From a checkpoint of a small mixture-of-experts model trained on Wikipedia: a softmax router, a shared expert of 128 neurons.
Below are experts of layer 9 (counted from 0) of a mixture-of-experts language model. Rows are named router (the router's row for the expert), up (a neuron's input weights, with its number) and show model dimensions 160-319. Each number is 128 + 24 x the weight over its row's rms, rounded and kept within 0 to 255.
After each expert's rows: a language model's description of what the expert responds to; "mostly gets" lists some tokens that are sent to it at least half of the time. This comes from a sample of Wikipedia text that the model never trained on.

# expert 14
router [130 131  94 116 142 138 137 149 126 118 129  88 109 133 133 138 123  79 130 120 133 114 123 150 141 136 164 147 133 203 109 113 147 133 115 120 118  65 167 139 144 120 109  96 150 179  91 155 164 131 168 112 158 167 139 144 164 122 112 131 112 130 108 163 132 124 157 127 155 138  96 157 135  99 133 116 126 121 119  56  99 120 153 136 136  94 139 114 139 123  78 103 146 175 125 104 112 126 125 134 118 149 123 110 122 153  96 107 108 102 113 165 116 166 148 118 119 147 148  78 146 116 140 153 127 183 133 140  90 130 118 132 119 110 122 144 129 114 115 136 120 134 153 110 126 124 118 105 136 111 108  95  95  94 114 127  74  95 103 132]
up0 [116 162 109 114 135 110 119  83 110 127 104 118 105 178 104 118 132  98 125 134 115 120  99 144 152 215  94 138 171 138 145 128 167 125 143 100 124 143 156 106  85 136  94 139  59 139 144 114 152 144 153 146 126 141 121 143 110 101 110 117 120 120 121 168 123 157 125 150 101 128 156 150 146  85 144 119 138  81  83 136 128 155 104 112 111 126 141 151 163 128 151 150 142 104 131 134 147 123 116 169 129 115 126 102  86 130 116 156 132 136  98 155 129 113 147 116 113 147 119 109 143 140 110 124 133  97 129 156 114 134 118 130 123 128 137 133 141 133 169 136 124  78 127 130 127 119 184 131  94 134 128 112 146 120 128 109 148 142 130 102]
Person names and pronouns. First pieces of personal names in lists and tables, such as Ja-ke, Jean, Andre-w, plus pronouns like he, she, him.
mostly gets: " He", " Ja", " him", " she", " Robert", " who"

# expert 1
router [ 89  75 153 150 167 121  84 131 145 119 129 144 129 110 142 143 174 140 135 100 105 132 141 132 201 112 114 164 164 127  97 155 123 146 179 136 143 133 119 126 119 141 114 148 137 124 130 104 167 111 125 112 103  92 142 108 144  98 150 118 140 135 118  83 113 146 148 118 140 148 120 130 146 156 149  93 112 132 134  76 156  92 139 166 172 113 125  97 108 147 123  95 135 150 135 142 145 131  94 105 107  75  97 166 107 130 117  90 157 149 128 137 120 141 105  58  97 183 120 128 114 140 121 145 137  83 143 100 149 105  80 125 144 110 144 180  99 122 116 123 138 135 102 124 138 130 152  94 129 143 134 143 120 124 177 150 148 138 130 150]
up0 [108 139 100 116  88 159 142 118 172 138 126  99 129 142 130 152 127 165 109 151  93 108 106 129 114  82 141 119 120  70 133  70 107  99 103 104 143 147  92 100 146 145  93 107 124 127 142 132 139 169 109 135 139 180 150 140 134 116 126 165  97 114 117 141 161 147 140 124 116 129 124 111 149 116 103 162 123 147 108 166 164 126 153 101 136 161 119 149  85 127  92 135 126  89 155 144 132 119 130  97 144 136 151 137  83 117 181 146 109 151 132 124 146 112  99 138 121 130 146  92 131 116 161 148 140 108  90  78  96 136 122 139 128 107 103 160 140 164 154 130 187 110 142 137 114 153  91 146 132 128 138 138  93 152  77  94 123 119 130 130]
Song and album titles. Tokens in music contexts, especially pieces of quoted song or album titles and words like song, album, single, wrote.
mostly gets: " song", " album", " So", " wrote", " songs", " You"

# expert 6
router [153 141 143 126 101 125  98  98 171 106 137 109 142 122  80 128 116 146 141 101 139 124 120 150 131 112 110 134 150 153 118 114 117  70 117  97 114 108 125 103 134 153 150 133 118 171 142 148 142 128 117  94 104 159 101 140 124 128 101 139 133 110 120 117 154 144 129 103 168  97 187 130 107  99 110 136 158 106 175 154 132 141 133 110 148 137 124 122 136 110 111  96 133 114 159 116 112 132 124 142 167 136 120 147 167 150 110 125 107 120 107 105 108 147 107  83 155 106 115 173 190 116 124  81 131 155 122 109 125 148 160 110 186 125 143 110 133 153  83  97 187 150 122 144  88 140 156 100 132 110 116 117 115 117 132 153  72 129 162 146]
up0 [134 118 134 133 160 167 132  65 132 135 109 145 143 163 148 129 173 104 153 162 111 149 122 131 109 100 124 132 128 122  91 138 121 190 124 163  99 138 117 112 126 132  76 151 125 107 112 135 145 148 178 149 123 136 125 109 178  93 168 138  94 108 101 112 138 151 145 126 125 129 105 158 138 125 107 139 140 142 132 139 139 109 124 145 133 148 126 115  98 170 157 123 124 116 137 156 139 113 128 119  93  61 137 104  90 110 127 196 128 137 113 113 100 154 152 141 102  92 144  92 121 171 153 159 152 110 118 156 118 117  38 115 124 149 141 134  96 150 113 116 175 131 106 132 110 102 150 131 159 172 104 151 112 151 144 158 112 146 168 104]
Name-initial consonant pieces. Initial capitals and middle pieces of foreign personal and place names in lists, such as D in Derry, Z in Zhaoguo, and s in Yusifli.
mostly gets: " D", " K", " Z", " J", " there", " R"

# expert 18
router [163 144  68 125 129  87 162 134 114  92 147 101 112 143 127 113 146  92  82 157 139 160 110 148 140 110 203 139 163 179 157 151 146  98 148  74 122 178 120 117 138 140 106  99  95 157  83 134 151 121 133 122 113 183  91 152  92 133 146 118 142 135 120 159 108 138 119 122  89 102 137  74 107 128 111 129 168 142 164 150 101 157 137 142 114 164 146 154  83 135 125  90 108 155 168 140 144 109 139 150 127 140 150  95 132 153 113 140 108 108 132 139 130 152 130 134 175 106 125 123 141  99 121 110 120 152 144 139 123 160  94 157 137 104 137  97 133 106 124 126 106  74 134 110 127 119 119  98 151  96 109 134 116 126 116 157  85 134  88  90]
up0 [106 132 163 139 126 113 155 120 138 142 157 111 101 100 120 139 107 176 120 118 104 135 102 104 106 120 151 131 138 103  96 107 146 142 129 127 189 119 117 154 115 130 106  78 126 114 112 153 175 131 164 152 158 121 109 128 123 144  97 122 127 126 101 143 118 147 132 151 126 114 162 141 164 122 209 116 129 120  97 156 135 103 130 163 146 135 131  98 139 115  65 139 131 168  71 145 133 114 122 116 137 103 133  86 104 153 148 142 132 192 103 174 140 174 148 140 135 171  93 112 108 146 139 150 113 133 132 140 105 105 105 127 134 136  93 176 139 103 129 133 107 132 122 120 132 128 155 114 107 147 104 156 101 134 126  99 137 158 127 100]
Table cells, score dashes. Pipes and dashes in sports and election tables, like 6–7 scores, plus name syllables with umlauts or å, as in Bilston and Nordström.
mostly gets: " Ro", " La", " Ja", " Bur", " Ar", "ä"

# expert 11
router [135 135 112 111 134 121 176 121 158 106  84 146 178 158 165 135 119 139 111 120 147 149  92 151 184 150 152 139 115 110 140 111 154 140 147  80 136 109 131 106 137 152 139  97 131  75 128 105 133 151 134 147 121 115 116 186 129 149 103 129 130 154 106 132  95 116 105 136 152 108  77 133  92 124 102 108 142 144 135  88  94 106 120 104 136 158 121 119 109 109 113 125 126 128 132 119 135 105 102  90 120 130 113 151 120 119 136 135 133 120 125 107 123 102  98 143 142 132 111 140 112 119 158  99 104 112 140 134  73  98 129 156 116 192 162 131 140 152 102 120  78 116  70 158 146 169 111 126 147 164 153 136  97 115 144 131 158  97  95 117]
up0 [125 119 131 123 110 103  92  99 161  91 139  93 119 123 125  81 121 106 172 154 135 115 152 106 159 137 127 114 138 131 128 118 120 132  77 120  92  82 177 117 106 110 124 124 117 109 120 117 132 185 121 156 138 119 112 117 106  99 166 146 106  80 110 126 106 174 141 134 168 147 130  85 124 120 133 104 145 123 121 136 110 127 135 125 118 103 160 123 138 116 122 130 155 102 101 145 117  97 120 155 143 131 158 163 140 163 119 134 152 141 126 148 130 205 155  83 154 194 128 118  93 142 144 119 125 118 137 131 126 143 172 142 155 140 184 169 100 132 110 184 146 143 115 136 149 162 108  75 145 162  95 127 117 121 138 143 137 115 128 108]
Name and table words. Spaces, line breaks and capitalized words in names and table cells, such as Burkes-ville, Memorial Hospital, Time Traveler, Pld.
mostly gets: " England", " population", " William", " ft", " history", " women"

# expert 19
router [132 112 129 165 123 158  85 133 136 125 149  96 126 151 110 147 135 116 151 111 135 156  76 132 120 135 122 136 160 113 158 145 131  98 112 126 122 146 121 137 154 166 153 129 129 148 158 145 177 115 109 123 160 134 156  85 132 124 116 142 123 132 114 127 116 141 134 135 140 132 117 156 106 142 120 119 154 135 107 165 136  74 164 121 161 150 145 176  85  97  99 105  97 120 159  93 121 150 149  81 128 144 110  91 135 115 109 104 139 163 138 128 138 136 149 143 123 115 147 115 100 167  91 109 138 101 135  62 141 151 123 128 120 138  93 150 129 178 147 142 111 160  99 119 110 137 123 166 118 106 153 161 144 135  83  67 124  87 158 176]
up0 [131 124 143 115 156 128 151 127 131 135 102 114 117 167 103 127 163 137 122 102  99 123 113 175 130 106 126 155 149 100 144 104 158  73 127  61 143  94 132 159 111 116 101 149 138 136 122 133 113 131 148 133 110 104 130 127 161 149  91 165  85  88 160 125 109 162 154 126 108 113 157  81 135  90 132 137 127  66 153 170 184 161 206 147 161 145 126 119 144 150 128 149 109 146 152 122 135 149 102 126 170 135 130 113 131 140 127 126 131 121 100 154 182  88 177 117 130 114 137 101 132 109 123 133  89 128  71  97 149 145 138 153 156 131 113 120 114 132 122 129  98 126 144 116 134 157 145 125 118 167 116  96 116 142 183 121 116 101 150 162]
Foreign name fragments. Middle syllables of foreign, mostly Slavic or Baltic, names and places, like ka, va, ba, in Odesa, Davout, Podmelnik.
mostly gets: "k", "ba", "ka", "va", " Su", " government"

# expert 30
router [148 133  90 101 104 200 134 182 112 132 117 102 116 159 119 174 114  95 145 151 125  60 112 127 112 126 115 122 139 120 115 112 130 157 135 146 120 107 120 104 149 156 144 153 110 105 132 159 170 129 194 113 163 137 161 154 154 116 106 141 133 112 144 170 115 118  88 105  93 132 118 116 132 120 157 174 108  94 142  96  83 130 118 124 155 110 105 128 143  82 123 111 148 135 154  71 126 143 161 104 118 159  96 113 118 136  98 113 115 133 116 140 139 128 127 126 151 126 169 103 133 115 156 115 141 111 109  92 130 150  85  89 109 126 125 157 170 127 117 162 113 144 158 109  95 102 154 176 121 128 142 126 129 128 134 120 124 163  78 133]
up0 [134 127 122 133 118 119 119  72 104 149 148 142 123 148  90 152 153 156 109 106 130 125 128 160 105 145 161 136 147  74 129 116 111 103  95 112 121 124 178 103 162 149  83 111  82 164 145 136 113 148 138 153 124 153  97 143 135 101 128 124 112  99  88 167 121 161 116 109 162  91  95 110 115 156 112 148 105 123 130 117 148 146 137 115 131 131 118 116 172 150  97 138 126 153 102 169 115 137 120 117 153 141 113  85  93 155 150 160 148 136 108 141 139 139 171 121 127 120 104 112 166 186 122 129 104 109  86 124 136 107 120 133 153 123 145 164  86 156 104 149 129 129 121 104 125 125 160 117  83  92 177  83 141 143 171 146 147 121 125 168]
Name-start syllables, line breaks. Line breaks, digits 0 and 1, and short consonant-vowel syllables starting names, like ra in Iraq, Ha in Haifa, and ba.
mostly gets: "ba", " Ro", " Na", " Ha", " John", " Bo"

# expert 12
router [186 148 100 117 155 152 129 158 119 120  90 141 153 122  93 125 141 134 157 121 127 155  97 114 165 139  95 110 135 150 143 140  92 133 154 154 110 131 149 144 106 112 127 106 135 102 181 114  99 114 108 101 144 104 133  74 132 126 124 109 117 120 154 159 126  91  97 160 130 146 154 108 122 157  99 105 128 156  85 150 109 149 124  92 100 175 113 150 148 122 186 113  99 113 131  97 140 144 122 170 143 165 126 166 166  84 119  82  96 157 137 100 131  96 132 139 131  91 147 139 165 145  87 113 165 144 114 116  91 140 154 132 131 151 126 134  92 136 124  95 160 126  94  94 124 153 125 147 171 147 133  92  84 134 112 108 129 118 141 131]
up0 [119 115 103 125 114 121 148 113 100 142 126  99 149 174 131 136 110 133 119 148 113 124 125  49 177 131 112 134 129 154 165 104 115 118  89 123  96  99 108 150 107 116 151  99 114  89  97  93 118 170 140 144 120 125 133 150 143 139 120 151  96 150 139 119  98 176 126 123 123 135 114 130 144 135 144 149 133 133 163 136 138  99 160 143 112 112 109 153 139 155 136 135 142 117  92 151 127 140 135 115 132 124 112  79 118 160 175 162  69  99 126 136 110 122 158 128 148 141 127  61 114 108 153 132  92 158 153 109 132 120 147 160 112 145  87 139 108 150  90 140 192 118 173  71  96 126 150  98 112 113  86 105 130 167  75 151 109  91 157  89]
Mid-word syllables, learned terms. Syllable pieces inside long words and names, such as Meso-potamia, Mio-cene, Vi-ta-min and cata-combs, plus capitals starting names.
mostly gets: " K", " Z", " G", " Gu", "io", " Di"

# expert 24
router [184 150 141 115 138 136 139 159 102 109  81 111 128 167 159 134 139 114 130 119 174 148 133 106 159 115 152 136 139 117 111 150 132 105 143 132 119 143 171 150 155 161 140 137 150 154 115 189  89 136 103 121 110 122  98 101 143  89 142 127 117 132 104 158 103 127 107 121 117 166  97 161 111  95 113 137 118  94 134 113 106 103 102 150  96 139 144 122 113 134 108 119 114 100 134 115 134 142 108 146  87 131 126 101 161 186 117 153 147  81 146 122 109 162  99 147 150 139 167 140 150 155 141 121 125 133 145 154  99 149  63 152 118 130 156 107 162 110 113  91 168 109 189 108  80 116 143 139 144  90  87 165 140 104 139 144 118  89 115 162]
up0 [120 141 133  85 107 119 148 131  83 110 154 116 102 156  78 128 126 176 134 106 122 157 112 130 108 110 109 110 157 116  89 112 100 114 129 129 159 126 122 150 162 147 140 136 166 105 122 151 144 140 130 174 119 125  98 143 162  94 157 145 143 115 150 106 142 161 135 140 134 117 132 106 139 153 131 171  94  98 148 181 134 147 161 122 136 113 140 146 160 122 143 137  88 123 132 142  93 114 120 145 201 116 140  91 138 146 157 173  95 114 120 132 139 143 117  98 143 152 122 184 132 136 136 141 115  97 174  97 135 136 112  99 103  95 130 132 155 110 144  97 100 109 100 117 133  49 163  83 173 138 143 157 130 125  74 111 164 138 120 130]
Surname endings, month names. Final pieces of surnames like -man, -er, -son, -ton before commas or pipes, plus month names and John or York.
mostly gets: " February", " June", " January", " March", " October", " April"